python train.py --num_hidden_layers=12 --hidden_size=128 --experts_per_token=2 --d_shared_expert=64 --routed_scale=1.0 --beta1=0.95 --max_steps=4282 --dataset="wikipedia_en"
Below are experts of layer 8 (counted from 0) of a mixture-of-experts language model. Rows are named router (the router's row for the expert), gate (a neuron's input weights, with its number), up (a neuron's input weights, with its number), down (a neuron's output weights, with its number) and show model dimensions 0-127. Each number is 128 + 24 x the weight over its row's rms, rounded and kept within 0 to 255.
After each expert's rows: "comes after" lists some tokens at least twice as common just before its tokens as in all text. This comes from a sample of Wikipedia text that the model never trained on. Tokens count by the router's weight.

# expert 12
router [113  88 114 137  88 121  95 111 146 100 165 163 108 134 122 108 110  89  93  86 166 156 122 156 130  92 122  82 129  80 170 117 168  96 139 164  96 145 142 142 140 100 144 158 151 138 169 118 124 117 158 142 141 109  97 121 151 111 146 110  95  79 154 137 150 145 136 136 139 130 106 145 118 152  86 114 145 135 141 129  99 108 138 116 159  93 173 148 106  90 140  94 104 127 131 136 110 153 154 181 136 116 146 108  98 157 129 155 147 130 128 110 117 140 108 104 131 171 108 110 100 131 134 126 130 124 164 144]
gate4 [102 164 120 172 116 154 127 142 138 100 127 173  84  97 168 146 102  94 131 122 116 100 136 160 125 105 180 171 132 163 118 137 143 137 137 123 107 105 148 161 101 109 136 141 128 120 120  90 159 111 133 109 143 100 114 155 127 140 126 137 151 119 122 139  95 100 120 156 122 149 100 187  95 128 123 119 101 169 119 131 146 119  56 108 120 135 111 165 153 110 126 163 103 127 135 119  94 147 123 129  85 126 126 107  87 149 119 138 141 180 144 135 127 115 157  56 148 117 122 111 147 113 127 122  99 135 147 135]
up4 [143  91 138  85 139 142 158  89 113 156 107  88 157 164  98  76 162 136 128 193 131 158 135 119 136 126  96  88 120 124 148 118 130 115 135 128 138 164 108 149 143 138 136  99  86 147 144 143  82 175 144 158 121 152 107  91 110 105 133 119 117 149 103 136 137 186 122  93 179 128 110  83 143 126 135 155 130 119  99 166 121 131 122 152 119 105 139  93 126 142 126 106 154 127 103 155 143 112 121 134 148 144 121 170 130 131 110 118  95  80 124 118 143 160 141 128 121 128 158 102 142 132  91 142 141 108  88 135]
down4 [175 131 165 166 136 172 177 143 102 175 101 141  97 156 121 107 160 115 133 114 148 130  86 143 125 116 138  88 139 114 163 112 139 129 150 167 112 163 132 137 144 122 139 118 118 105 131 122 166 161 110 152 118 132 110 109 113  86 127 126 143  77 148 119 108 130  99 137 184 130 173 116 125 132 117 117 143 146 105 137 164 104 121 105 163 107 125 131 132 156  76 110 127 125  99 145 122  99 165 129 107 163 120 125  94 107 110  76 114 135  67 116 124 154 159 114 113 139  83 116 133 109 131 141 114 109 133 153]
comes after: " was", " is", " were", " are", " it", " he"

# expert 47
router [142 114  95 159 110  98 179 103 104 134 141  71 150 103 198 136 107  87 131 133 149 160 134 114 124 157  73 106  99 163 101 106 160 120 154  89 106 146 115 102 147 123 153 103 116 154 124 119 123 137  95 114 162 140 120 137  89 114 152 112 138 150  93 105 125 109 146  98 131 121 135  97 149 141 123 123  94 135 116 147 148  93 173 158 136 146 136  88 136 168 107 140 120 143 148 121 132 149 126  96 141 138 127 176 147 118 154 127 100 142 123  99 165 119 148 116 151 105 115  96 120 110 143 131 123 122 158  75]
gate3 [140 139 109 125 157 119 105 138 112 115 117  97 136 107 137  87 126 127 126 134 102 107 144 114 161 148  88 122 125 148 119 110 152  89 121 113 121 129 134 111 132 124 135 100 124 170 101 110 133 149 140  89 146  97 129 119 120 114 127  69 135 137 143 106 135 147 146 167 139 134 134 113 120 104 103 130 101 133 169 115 151 114 155 130 176 107 107 172 152 168 185 112 137 125 188 130 163 135 142 124 132  89  73 187 175 142 120 142 147 127 122 146 149 141 180  97 149 128 131  99  81 124 130  81 151 107 146  98]
up3 [131 133 157 140  94 140 137 156 115  87 129 144 126 145 148 140 123 151 118 157 149 134 129  90 136 121 182 130 141 116 105 132 110 133 129 123 155 164 120 134 102 181 130 138 102 106 149 144 102  98 118 134 114 138 113  88 145 104 166 160 131 131 151 141  92 162  87  96 108  86 145 121 143 104 152 162 133 151 126 113 130 131  78 119 124 122 146  79 130  92  58 114 148 131 141 131 104 148 126 113 151 123 159  52  92 126 135 114 142 121 135 131 129 103  89 146 127 145 114 132 185 121 118 123 137 153  94 179]
down3 [151 145 124 140 134 162 137 120 136 118 110 151  87 165  99 168 107 100 108 145 162  98 156 152 178  84 120 106 117 139 150 142 131 148 135 133 140 130 145 112  81 117 112 114 122 135 113 130 108 123 147 122 127 123 148 112 125 175 136  99 164 130 132 131 115 101  93 137  93 135 116 153 208 142  88 120 146 121 110 154  98 126 122 129 142 125 144 111 119  67 136 127 135  85 119 164 114 149 115 109 129 133 154  92  93 141  92 178 161 134  77 156  98 148 107 109 123 108 163 141  89 157 133 124 117 133 135 165]
comes after: " ", " in", ",", " In", "9", "In"

# expert 26
router [145  81 164 140 143 100 119 155 119 141 126 129 136 150 114 121 148 158 152 123 127 115 129  96 112 146 118  86 135 157 117 144  88 138  71 139 164 104 102 101 158  90 114 121 142 104 144  84 143 167  87 151 164 102 109 119 152 134 115 101 141 160 150 186 123 123 143 190 129 144 111 116 107  96 124 113  89 130 145 168 139 126 170 163 115  86 161 140  98 115 115 134 157 159 111 132 124 120 124 113  83 113 133 157 112 114 124 140 130 136 145 173 160 103 109 102 104  96 122 149 141 135 112 100 122 155 121 152]
gate4 [ 97 145 125  70 119 113 105 148 106 127 112  97 118  79 122 121 131  95  98 142 182 137 115 130  88 164 112 143  93 127 136 148 104 131 114 108 120 105 113 116 137 121 126 163  92 115 131 132 167 148 149 135 121 103 116 180 147  91 127 140 133 116 142 146 152 150 134 138 126 139  91  89 131 119 162 121 138  97 137 133 117 134 164 122 155 115 121 159 100 125 155 121 142  84 136 109 140  97 119 109 177 122 141 157 136 125 189 172 173 109  69 120 121 129  82 103 139 108 155 159 131 168 159 120 126  96 139 124]
up4 [129 124 114 159 142 136 171 106 152 176 117 113 121 112 120 151 124 120 143 131 110 100 123 132 138 123 121 145 158 106 193 166 147 109 144 139 123  91 152 110 114  99 181 116 158 149 108 141  88 117 132 122 106 140 152 135  84 136 148 146 125 132  67 113 134 131  87 115  53 140 150 146 144 113 121 129 120 138 114 114 108  59 121 116 108 101 108 110 173 102 127 103 118 168 105 119 112 143 124 131 108 161 110 114  96 143 103 118 114 173 152 121 127 137 170 140 142 137 140 102 113 127 118 146 175 165 147 110]
down4 [115 134 113 155 115 163 118 116 162 120  91 121  65 168 122 123 150 134 155 121 107 114 126 104 102 101  94 176 125 128 173 171 131 138 134 121 127 113 125 131 130 146  98 156 101 102 141 165 129 124 103 139 124 107 106 104 167 134 143 110 125 163 135 136 139 109 136 155 130 137 130 143 108 151 170 191 131 139 127 141 157 102 137 144 103 148 114  88  94 104 131 156 156 152 148  90 151 111  76 126 100  90 106 116 124 146 162 136 137 120  96 189 125 146 109 137 107  92 111 146 137 106 122 141 173 129 103  82]
comes after: " ", "2", "1", "0", "9", " $"

# expert 4
router [141 131 140 171 159 148 121 113 164 160  80 161 110 186 126  98 150 181 125 134 135  86  88  86 145 173 119 164 110 161 118 151 121 101 127  97 156  86 106 125 125 105 133 153 156 108  87 172 114  94 120 109 113 100 128 100  99 145 123 141 167 151  78  97 141 112 128 124 138 101 181 168 119 114 112 100 123 146 124 131 119 164 134 142 113 133 113 107  87 122  94 140 149 148 128 102 113 116 151 114  97 135 146 141  79 125  96 133 106 146 121 116 133 122 131 154 135 114 126 145 131 109 130 148 139 151 129 137]
gate4 [113 126 132 127  80 100 139 163 121 178 112 145 100 165 136 153 116 136 120 141  93 125 130 125 127 124 124 130 118 137 112 136 107 171 102 126 136 127 145 161 121 106 139  94 113 127 127  75 114 164 107 121  81 118  95 141 106 105 102 143 116 119 140 180  91 142 114 157 125 132 176 114 117 137 142 134 169 157 126 117  69 101 105 134 131 121  91 142 130 137 136  66 124 137 164 165 138 168 172  96 155 146  87 129 138 108 126 123 113  98 104 107 102 107 133 112 187 111 119 138 143 112 116 159 171 133 133 160]
up4 [138 101 150 136 134 146 131 127 108  83 140  87 117  77 131 120 130  85 133  89 158 125 168 160 124 115 137 110 165 109 151 151 142 114 143 132 122 157 127 137 149 170 121 125 119 161 152 162 147 114 177 157 168 177 148 142 122 120 134 107 165  99 159  96 161 115 138  97 137 136  68 116 145 130 123 146 106 121 151 121 152 138 140 123 145 145 151 119 132  94 147 158 133 144  95 100  99  97 103 146 111 108 149 112 134 163 150 138 143 132 126 158 136 120 119 166 115 154 111 129 119 169 134 111  64  79 106  92]
down4 [176 110 168 106 140 123 154 150 115 157 144 121 103 171 134 131 131 136 142 144 125  97 130 106 126 112 129 138 172 141 112 152 165 127 166  98 218 157 135  80 136 149  85 118  95 136 146 105 102 143 119 111 115 109 163 139 103  96 134 141 182 138 126 110 136 118 115 122 145 114 160 131 107 153 147 103  98 103 111 125 106 112 158 130 133 116 112  77 118 144 114 127  83 144 109  82 119 143 115 108 147 133 121  92 105 135  95 156 156 134 143 127 115 111 147 125  98 136  99 103 134 136 177 105 123 134 178 127]
comes after: "1", "2", "0", "9", "8", "7"

# expert 36
router [142 149 152 115 157 131 131 102 114 123 118 105 158 166 140 157 107  95  99 107 112 135 146 100 140 144 125 135 103 108 128 108 121 127 133 134 136 121 109 157 115 148 111 121 109  95 149  78 152 114 153 169 115 159  88 172 129 132  64 176 103 109 145 160 140 138 102 142 116 117 149  97 151 126 129 115 137 110 128 117 139  95 136 136 107  96  97 141 141  98  82 112 165 168 165 103  92 105 115 103 147 174 138 156 142 139 142 156 129 111 168 119 143 172 133 127 173 139 156 114 130 134 164 177 129  88 126  98]
gate4 [124 123 141 120 114 135 146 106 101 110 120 104 121 142 135 149 155 127 130 118 133 135 111 145 139 129 110 154 131 148 150 104 142 135 178 143 107 149 125 174 138 104 177 137 106 119 115 125  72 116 106  95 130 146 186 165 159 148  81 117 148 138 177 139 114  97 101 141 104 136 121 171 138 128 178 148 137 104 135 170 140 101 150 170  59 140 118 111 145  90 108 147 104 138 128 153 144 128  98 104 146 135 125 190  88 125 140 155 140 140 160 142 127 136 100  80 158 130 170 141 122 115 128 110 110 117 127 137]
up4 [143 140  83 108 122 143 115 106 116 149 167 105 119 120 135 123 110 127 128 128 126 160 124 116 143 118  81 126 154 158  73  93 119 117 128 107 167 162 147 106 154 111 157  94 103 185 117 133  65 120 186 151 112 151  98 111 125 127 132 150 149 134 144 106 120  74 153 124 150  99 103 165 130 152 132 124 134 133 102 137 106 135 131 159 130 119 115 134 120 143  81 134 127 145 134 132 118  95 171 120 140 113 117 110  89 160 109 126 121 145 117 110 160 168 151 155 136  74  92 148  98 132 171 116 158 132 133 164]
down4 [123 137 115 136 130 124 101 148 100 142 131 125 189  95 170 156 122 129 130 144 158 111 119 148 119 110  69 152 110 139 139  92 130 129 125 101 127 101 134 102 139 142 145 140 181 120 176 158 161 134 144 122 180 144 107 140 138 129 122  88 107 121 143 148  83 162  84 134 129 152 130  99 111 144 105  96  91  99  98 155  98 135 109 166 120 123 164 160 143 107 153 144 118 137 114 129 127 150  89 127 118 143 133 137 112 111 167 102 115 109 160 100 162  58 161 107 104 116 109 145 132 139 151 110 129 156 107 102]
comes after: " |", ":", "-", " of", "|", " by"

# expert 11
router [120  76 114 128 137  86 129 117 146 105 171 134 115 135 136 120 133 142  99 167 138 162 137 121 113 135 133 133  93 141  99  94 106 123  83 108 101  80 116  87 183 136  86 139 113 109 160 102 141 148 123 133 128 157 175 145 148  62 118  94 124 142 134 134 126  79 127  94 151 147 112  89 141 142 105 160  89 133 109 137 146 140 153 136 108 144 148 114 111 160 137 173 126 157 152 122 112 121 167 159 146 146 107 136 129 112 134 124 121 155 149 124 164 117 149 115 183 127 122  97 130 160 121 154  93 102 131 115]
gate4 [158 137 135 137  64 145 167 127  66 125 136 130 146 149 121 139 139 151 118 114 184 117 144 115 155 159 100 110 112 136 139 126 119 172  91 142 121 122 113  79 159 119 103 137 115 142 106 111 135  83 103 137 111 108 117 101  77 126 126 143 109 150 139 189 101 167 133 120 114 142 158 124  96 136 118 135 114 182 150 126 126 127 104 160 118 157 104 191 119 127 171 109 100 113  98 135 126  83 143 137 139 159 136 136 135 144 137  90 137  95 123 120 126 132 147 176 112 108 147 108 112 152 124 127 166 121 130 119]
up4 [151 109 122 129  78 121 140 129 120  83 150 163 129 134 132  94 162 155 126 137 126 140 150  92 143 159  93 117 109 149 117 135 131 108  57 136 125 105  90 104 158 137  78 129 113 109 137 136 103  70 123 117 137 120 129 131 159  87  96  97 112 161 161 115 108 130 150 105 161 137 131 136 143 139 101 144 128 159 120 140 144 106 152 123 112 141 113 162 160 150 166 164 138 114 120 159 142  66 128 134 146 145 140 113 108  95 136 105 128 104 173  92 137 143 146 122 139  87 149  98 143 148 162 171 127 108 159 128]
down4 [159 100 157 135  89 133 164 187  75 137 129  95 208 143 142 139 121 135 108 100 148 137 130 148 149 179 111 113 124  99 165 118 112 113 153 134 169  91 172 129 146 130 132 104 118 150 117 156 101 133 125 169 142  81 114 123 118  94 149 141 117 131 136  83 116 132 137 139 122 150 129 155 135 132 111 128 151  85 169 103 130 148 137 121 109 170 119 112 134 104 169 101 144  94 129 112  79 137 112 155 108 109 121 169 142 144  95 121 126 128 111 110 128 143 115 116 145  96 148 137 164 117 125  99 156 142 140 128]
comes after: " |", ",", ":", " in", ";", "|"

# expert 20
router [136 154 120 141 104 142 100 104 156  94 140 140 129 160  62 129  79 120 141 143 151 127 126 166 132  78 130 100 154 145 149 127 118 116 129 152 136 133 128 124 129 142 151 157 153 169 169 122 108 122 178 109 134  81 119 107 119 119 140 117 120  99  84 134 116 135 126 136 160 127 104 138  83 126 106 127  71  97 161 136  95  90 166 102 157 116  97 143 142 108 167 148 125 129  71 142 152 164 108 141 138  80 130 123 151 149 163 132 105 139 168 164  91 159 133 134 123 119 139 126 118 120 136 121 137 105 155 112]
gate4 [107 135 117 125 161 127  96 103 112  97 157 132 165  94 137 139 142 172 116  56 110 154 157 127 114 108 141 119 116 142 112 115 182 102 152 175 124 108 132 122 112 153 107 140 117  46 142 101 113 129 147 116 113 120 162 101 121 177 126  96 105 143 135 116 158 150 115 144 152 109 123 167 118 152 149 122  65 120 140 138 146 122 131 134 131 150 140 139  96 134 130 133  75 114 143 141 126 165 116 129 163 123 102 119 116 142 151 145 123 141 105 133 118 114 128 100 127 166 138 129 184 150 113 176 100 156 119 133]
up4 [115 151 106 137 178 134 113  84 146 138 114 159 119 144 126 109 118 163 101 132 158 132 118 113 141 107 131 132 128 112 130 102 111 130 138  93 138  94 120 128 140 133  87 152 120  92 159 176  95 103 125 127 107 100 154 128  78 128 101 119 141 121 124  78 140 123 100 149 121 172 140 137 102 147 149 130 136 131 122  66 132 130 106 137 171 146 107 130 121 157  80 134  99 127 130 137 140 162 137  53 147 159 106  94 142 116  82 148 120 136 136 128 139 168 149  80 145 157 156 152 139  99 138 162 111 153 150 161]
down4 [ 86 152 129  95 101 124 110 109  96 112 124 125 147 108 130 160 110  98 121 120 113 111  99 148 134 159 143 127  93 104 155 103 119 164 147 138  90 150 121 130 139 142 101 148 144 129  95 199 125 154 148 128 158 156 127 154 156 134 115 155 135 111 173 148 113 113 137 151 104 149 109 101 133  83 115 135 134 123 108 159 113 133 145 115  90  74 157 153 107 120  98 133  89 131 107  99 121 164 196 109 172 132 128 158 165 121 118 143 160 131 152 128 128 123 123 155  88 142 124 152 121 157  87 124 125 109  92 160]
comes after: ",", ".", " that", " where", " which", " The"

# expert 6
router [134  78 104 112 111 100 149 110 121 157 150 126 174 119 157  92 145 122 146 172 130  91 115 108 107 139 129  96  97 156 104 151  98 121 142 145  99 161 105 149 129 156 118 113 126 143 112 116 143 136  94 157 127 119 116 131 131 141 130 120 139 162 152 111 107 131 140 113 121 161  83  99 153  94 121 106 102 158 143 163 174 140 128 147 138 150 159 175  91 141 114 125 129 109 109  78 172 146 153  96 141 122 154 151 130 110 162  89  96 132  91 163 168 143 114 151  99 109 100 109 153 120  86 103 112 108 132 161]
gate3 [130 120 131 125 123 120 148 113 128 107 131 139 112 108 141 130 110 127 110  93 152  83 133 105 179 121 144 145 143 136 144 126 133 112 143 109 133 160 105 120  85 138  68 112  66 111 164 131 133  94 196 126 121 111 107 144 128 169 110 123 174 112 115 142 159 141  62 136 160  59 153 108 124 118 110 128 137 176 118 107 140 124 121 112 133 124 119 103  73 107 119  91 151 137 162 134 156 147 130  90  95 194 153 121 138 136 121 116 118 120 114 157 138 142 106 125 122 144 123 121 140 137 160 136 147 121 143 147]
up3 [137 127 192 142 142 111  94  99 176 135 151 185  98 129 136 111 145 120 118 145 101 147 111 103  61 166  97 127 131  99 118 126 111 133 131 109 175 123 105 111 132 138 111 163 131 112 112 120 135 152  99 114 153 160 139  84 154 114 109 131 119 115 133 135  96 153 113 140 153 120 135 171 118 148 152 162 141 140 167 128 140 184 136 123  98  96 124 122  91 106 147 163 138 141 160 119 124 110  92 150 146 139 163  78 133 100 102 101 125 139 133 155 135 138  93 171 108 136 110 157 118 110 124 111  92  97 124 128]
down3 [158 124 147 134 128 108 104 114  67 131 119 126 170 155 155 123 108 132  71 137 120 109 123  99 133 113 141 150 148 128  84 103 150 158 121 166 117  95  98 106 110 167  65 151 184 155 125 112 130  73 121 120 152 147 145 119 159 150 128 103 112 157 142 123  91 148  99 134 118 133 161 139 132 150 153 130 137 145 133 177 154 119  89 145 157 159 105 145 147 119 136 151 131 131 148 136 108 139 149 113 129 124 138 101 113  72 120  83 115 136 115  93 118 125 129 138  84 104 146 170 124 148  97 113 149 154 130 133]
comes after: " ", " (", "–", " $", "/", "°"

# expert 35
router [163  93 158 144 139 134 107 133 150 125 117 151 147 150 108  97 162 114 155 125 107 125 148 125 170 144 142  92 178 161 100 156  89 100 111 159 141 129 104 137 126 138  98  71  94 137 113 102 120 137 109 109 171 143 121  89 152 149  99  87 146 159 129 137 126 144 106 112 141 172 129 150 151 120 136  76 138 129 123 143 162 133 140 145 147 117 121 115 116 143 114 174 125 127 141 104 156 135 155 130 177 121 143 109 131  81 158 121 146 143  90 123 156 150  75 147 107  96  95 109 120 121 148  88  94 137 134 157]
gate4 [133 156  75  88 160 139 183 119 143 159 138 116 108  94 150  97  98  88 158  89 133 157 137 170 149 136 137 102 123 126 120 108 140 126 142 127 117 132 149 124 125 164 112 151 136 124 125 120 104 138 123  78 108 147 124 109 120 128  70 120 116  77  83 133 196 156 139 133 139 160 142 124 111 116 152  72 111  76 134 140 142 131 120 141 109 133 149 164  98 125 109 125 123 115 120  97 132 153 134 122 144 140 112 166 137 155 146 133 145 146  84 137 136 153  91 125 123 117 130 124 147 138 160 139 130  63 156 137]
up4 [181 136 101 156 121 177 143 138 190 124 113 156 111 134 117  87 145 105 158  82  97 159 164 177 191 141 179 140 110 133  99  85 118 142 108 164 144 133 161 127 156 135 133 130 173 136 125 108 112 124 108  65 121 160 125 102 114 139  94 106 111  92 107 154 160 141 134 112 111 104 139 148 119 145 158 103 148 112 121 108 155 115 145 116 118 154 130 122  94 140 132 144 118 131 135 135 143 132 114 149 165 164 119 114 103 146 131  88 115 143 123 122 135 143  85 118 129 141  93 103 127 111 127 139 136 122 126 161]
down4 [135 101 150 148 142 110 133  92 132 114 143 146 160 129 132 171 203 112 142 126 106 115 128 127 147 154 141 106 119 133 119 139 135 147 100 178  91 109 146 104 190 177  98  91 106 134 140 138 129 146 133  92 147 135 120 126 104 135 128 125 108 118 121 166  97 149 119 132 139 163 143 138 125 120 130 101 139 135 134 173 135 135 146 172 123  97 145 141 112 119  69 162 138 124 101 147 168 149 140 117 112  89 152 110 103  93 147  55 117 122 152 129 144 127 121 119 104 114 129  87 108 118 126  76 108 116  98 154]
comes after: " ", "1", "2", " (", "-", "3"

# expert 24
router [133  92 113 136 127 102 139 126 130  93 155  83 143 174 136 123 145 119  90 131 106 170  99 156 145 160 119 114 112 145  88 110 128 149 136 124 104 115  95  98 148 147 134 111 105 160 127 104 104 106 153 154 145 157 171 143 148 103 138  96  88 133 149 156 115 103 115 121 157 129 138 102 116 171 170 176 128 142 108 125 131 171 102 158 110 153 130 148 140 167  97 115 134 145 165 144 120  97 170 128 155 161 131 130 168  96 128 105  99 110 136 114 153 126 140  93 139 115  84  91  90 143 120 137 100 118 170 122]
gate4 [153 120 153 129 119 126 137 119  99 133 136 111 117 132 152 151 141 123 137 132 117 125 110 163 170 129  81 174 152  66 117 156 161 163 122 112 116 158 122 171 139 136 134 119 172 149 123 125 128 117 143 139 107 153 120 123 167 168 100 162  83 121 153 162 130 151 118 170 116  77  97 137 119 145 155 147 136 178 120 136 131 106  65  97 130 118 116 103 107 130 104  76 111 116 146 167 139 183 122 125 118 140 131  87 129 136 181 144 135 124 137 157  90 105 114 133 118 148 116 134 126  93 103 125 124 108 114 131]
up4 [ 99 128 152 116 148 141 156 125 164 137 112 138 131  87 130 134 145 131 144 104 143 116 155  91 113 116 146  99 111 181 157 131 110  94 169 148 141 137 111 103  94 109 149 115  82 115 106 164 124 119  73 114 129  86 109 130  96 136 181 126 156 144 107 123 126 117 124  87 157 134 176 103 145 119 118  73 146 129 122 113 124 159 186 110 133 142 135 154 168 124 142 140  79 139 114 113 150  91 126 104 121 154 138 166  97 133  87 120 141 129 114 114 126 128 120 125  78 112 157 150 138 167 148 118 133 169 130 145]
down4 [103 164 166 133 113 182 105  97 122 131 133 138 100 111  93 132 181 109 137 123 144 151 129  93  98 106 158 153 101  90 169 143 125 135 119 124 132 161 132 132 106 110 141 113 114  74 117 127 140 150 161 142 104 117 115 136 102 143 122 145 146 117 117 115 135 138 137 125 135 122 120 108 154 141 112 104 119 117 167 124 127  99 159  83 150 116 105 123 140  64 147  95 118 154 147 123 170 186 135 136 127 129 122 126  92 186 169 131 139 114 114 147  95 108 116 144 152 163 112 180  98 130 144 130 151  82 113 162]
comes after: " |", ";", ":", " /", " –", "born"

# expert 10
router [160 135 128 134 138 101 111  89  98 143 134 162 162 177 141 166 135 116 136 108 164 110 164 108 106 168 143 144  97 164  97 131 150 154 112 135 114 124  96 151 127 168 115 108 156 110 117  93 147  96 129 151 151 167 116 126 124 109 117 169  83 125 115  83  95 109 114 133 100 123  78 141 140  88 128 121 132 144 102 147 152 113 149 173 149 167 135  90 121 135 127 121 149 135 147 108  85 123 127 134 144 120 121 125 133 100 140 151 161 161  89 116 166 104 128 152  99  97 132 139 154 150 144  94 104  89 137 159]
gate6 [165 113 136 147 146 139 108 132 146  92 136 110 138  94  94  97 101 103 107  79  99 152 140 128 137  94 142 128 105  97  81 128 110 161 204 129 141 120 117 142 119 114 190 123 112 153 139 144  95 128 137 105 127 128 120 132  94 112 122 147 138 145  74 128 145 157 152 113 172 128 143 169 116 187 154 147 142 106 138 109 128 131 123 146 148 127 105 154 151 121 116 176 140 171 140 151 152 140 164 121 117 124 151 104 135 109 109 151 113 140 115 119 137 178  74 139 123 153 109  80 105 114 135 121 146 123 123 136]
up6 [108 148  99 113  90 129 146 119  99 175 164 122 173 116 102 158 137 125 118 117 168 122 125 135 126 111 105 127 180 174 138  98  73 102  99 142 141 138 121 157 105 148 122 117 154 177 199 127 146 117 115 143 120 128 119 122  99 132 141 134 106 102 162 160 147 114 129 154  98  91 105 113 100 148  97 143 161  65 148 156 100 127 167 125 143 103 163 122 108 116 148 140 134 139 130 108 139 109 140 121 176 141 132 154 178 121 132 131 138 130 126 139 127 132 158 106 128 119 104 108 142 120 123  95 103 113  87 101]
down6 [131 111 129 143 106 147 153 140 150 134 145 147  82 116  94 113 114 122 141 165 141 116 107 175 130 118 153 158  95 141  97 137 139 115 151 138 117 142 116 138 155 129 152 126 160 109 146 136 123 117 121 164 144 181 132 154 110 134 114 158  75 173 133  99 125 121 142  79 128  79  76 143 109 127 115 145 107 127 183 116  91 135  96 107 125 115 103 117 162 166 164  96 155 109 151 109 135 161 100 136 117 131  86 107 130 144  92 156 103  79 131 171 138 146 114 147 139 129  82 144 128 128 111 138 137 129  77 142]
comes after: " (", " \"", "\n\n", ".\n\n", "===", " =\n\n"

# expert 45
router [159 154 144 122 154 102 116 110 146 116 109 150 141 146 120 156 133 143 124 105 134 140 115 113  94 153 166 157 105 101 146 131 104 154 143 146 151 102  98 163 103 129 118 133 150 127 137 108 188 151 102 161 169  96 148 121 149  92 111 124 138 105 163 136 103 120 187 153  95 170  85 125  94 107 107 168 116 120 131 130 131 133 121  93 119 116  90 164 121  92 149 128 165 128 138 138 130 160  97 128 118 145  74 141 103 144 138 102 154 128 159 102  91  83 113 147  96 142 152 123 143 109 167 121 133  96 134  96]
gate3 [139 132 101 142 107 118 148 108 145 109 160 124 132 129 122 128 186 118 136 145 100 143  66 126 157 109 128 142  84 134 120  67 138 160 165 158  86 119 118 167 132 114 117 124 177 165 151 121 118 123 166 133 168 176 145 146 136 160 125 125 151  98 103 118 112 141 136 128 108 119 135 113 100 125  87 122 151 136 186 149 143 118 122 132  76 156 136 111 101 135 106 105 123 131 112 146  84 127 126 116 141 113 152 114 175 100  82 100 109 179 124 158 158  81 124 133 100 116 141 120 113 134 114 135 144 120 121 119]
up3 [144 146 133 132 126 129 140 138 136  85 119 102 122 133 102 130 173 165 108 165 114 125  63 128 147 148 133 138 108  83 127  92 208 150 103 139 137 119 139 106 118  84 103 115  71 139 128 144 170 125 120  94 165 177 125 136 144 142 144 126 109 108 125 123 121 135 139 116 122 109 144 124 128 134  93 101 130 142 137 142 163 154  88 120 101 138 151 156 121 175 153 112 124 113 119  75 114 107 136 108 152 143 148 102 156 110 111 118 136 187 134 138 113  96 121 147 107 122 121 141 167 141 110 127 145 182 100 142]
down3 [153 144 114 161 141 142 127 108  98  91 160 140 121 125 107 115 155 146 142 155 138 134 108 141 151 121 108 130 130 121 171 117 172 180 164 126 125 129 160 118  52 105 143 110 142 153  81 120 114 155  97  98 130 134 130 131 111 148 143 134 167 155 155  96 127 115 140 120 146 107 121 146 152 134 130 114 113 100  95 119 155 127 120 157 107 148 173 109  86 155 121 150 127  88 148 123 133 124  96 101 158 128 106 110  65 119 102  75 109 188 103 121 106 135 101 123 108 145 110 147  92 143 122 148 154 130 104 143]
comes after: " \"", " The", " the", "'s", "The", " a"

# expert 34
router [ 96 101 142  88 120 141  96 136 102 105 100 118  97 149 123  88 170 132 138 147 156 146 123 139 141  93 165  87 128  85 173 155 129 106 115 132 141 124 123 103 165  91 124 159 103  69 169 113 141 180 133 117 149 143 100 116  99 131 158 143 134 153 108 139 102 102 132 126 141 151 121  97 105 114 160 155 144 119 145 139  94 136  98 136 138  74 163 139 106 123 137 118 125 131 131  95 164 106 107 168 123 109 133 110 108 114 121 156 179 137 122 147 121 102 121 105 154  91 121 143 164 119 119 113 150 149  89 157]
gate4 [148  84 143 116 116 126 163 129 125  77 182 142 109 133 116 128 125 156 139 130 134 147 127 150 130 155 145 103  84 147 144  89 114 109 134 183 149 143 119 137 101 124 101 105 145 140 136 142 120 140 186 108 119 161 151 141 105 157 121  94 124 104 154 121 154 132 116 136 131  85  98 165 152 127  75 110 162 125  85  76 147 133 174 107 134 137 165  96  99 135 114 153 116 116 108 107 144 148 151 134 133 168 118 110  97 163 121  82 100 112  99 128 138 123 125 128 135 172 100 136 116 158  92 118 106 143 154 121]
up4 [122 140 123 140 101 120  97 133 139 132  96 154 174 163 143 167 120 134  84 126 125  95  93 123 107 116 101 159 160  97 102 162 126 165 112 143 133 152 119 117 139 144 163 124 156 123 132 121 150 130 103 147 136 126 138 112 188 101 124 163 142 126  94 154 114 124 138 126 109 148 152 100 107  86 167 131 106 134 180 186 110 119 109 126 121 118  90 179 145  73 139 109 158 139 124 171 101 121 126 101 130 129 111 127 154 111 126 147 152 128 177 110 152 137 125 113 124 157 143 113 102 122 158 122 160  67 112 123]
down4 [117  90 118 103 124  78 128 125 109 111 135  92 112 150 175 124 136 139 124 146 128 151 150 111 120 165 162 143 120 130 107 118 143 123 111 152 130  95 111 109 132 141  68 122 134  83  85 158 118  91 103 124 138 157 156 147 129 100 151 158 107 132  75 101 156 159 100 121 123 151 126 152 160 104 135 147  92 126 140 162 118 159 120 130 172  96 135 159 111 151 120 124 142 130 170 104 133 133 125 103 125 173 134 109 130  73 148 142 100  77 167 144 131 119 111 158 150 145 113 119 130 174 121 101 151 130 160 163]
comes after: " the", " a", " of", " his", "'s", " with"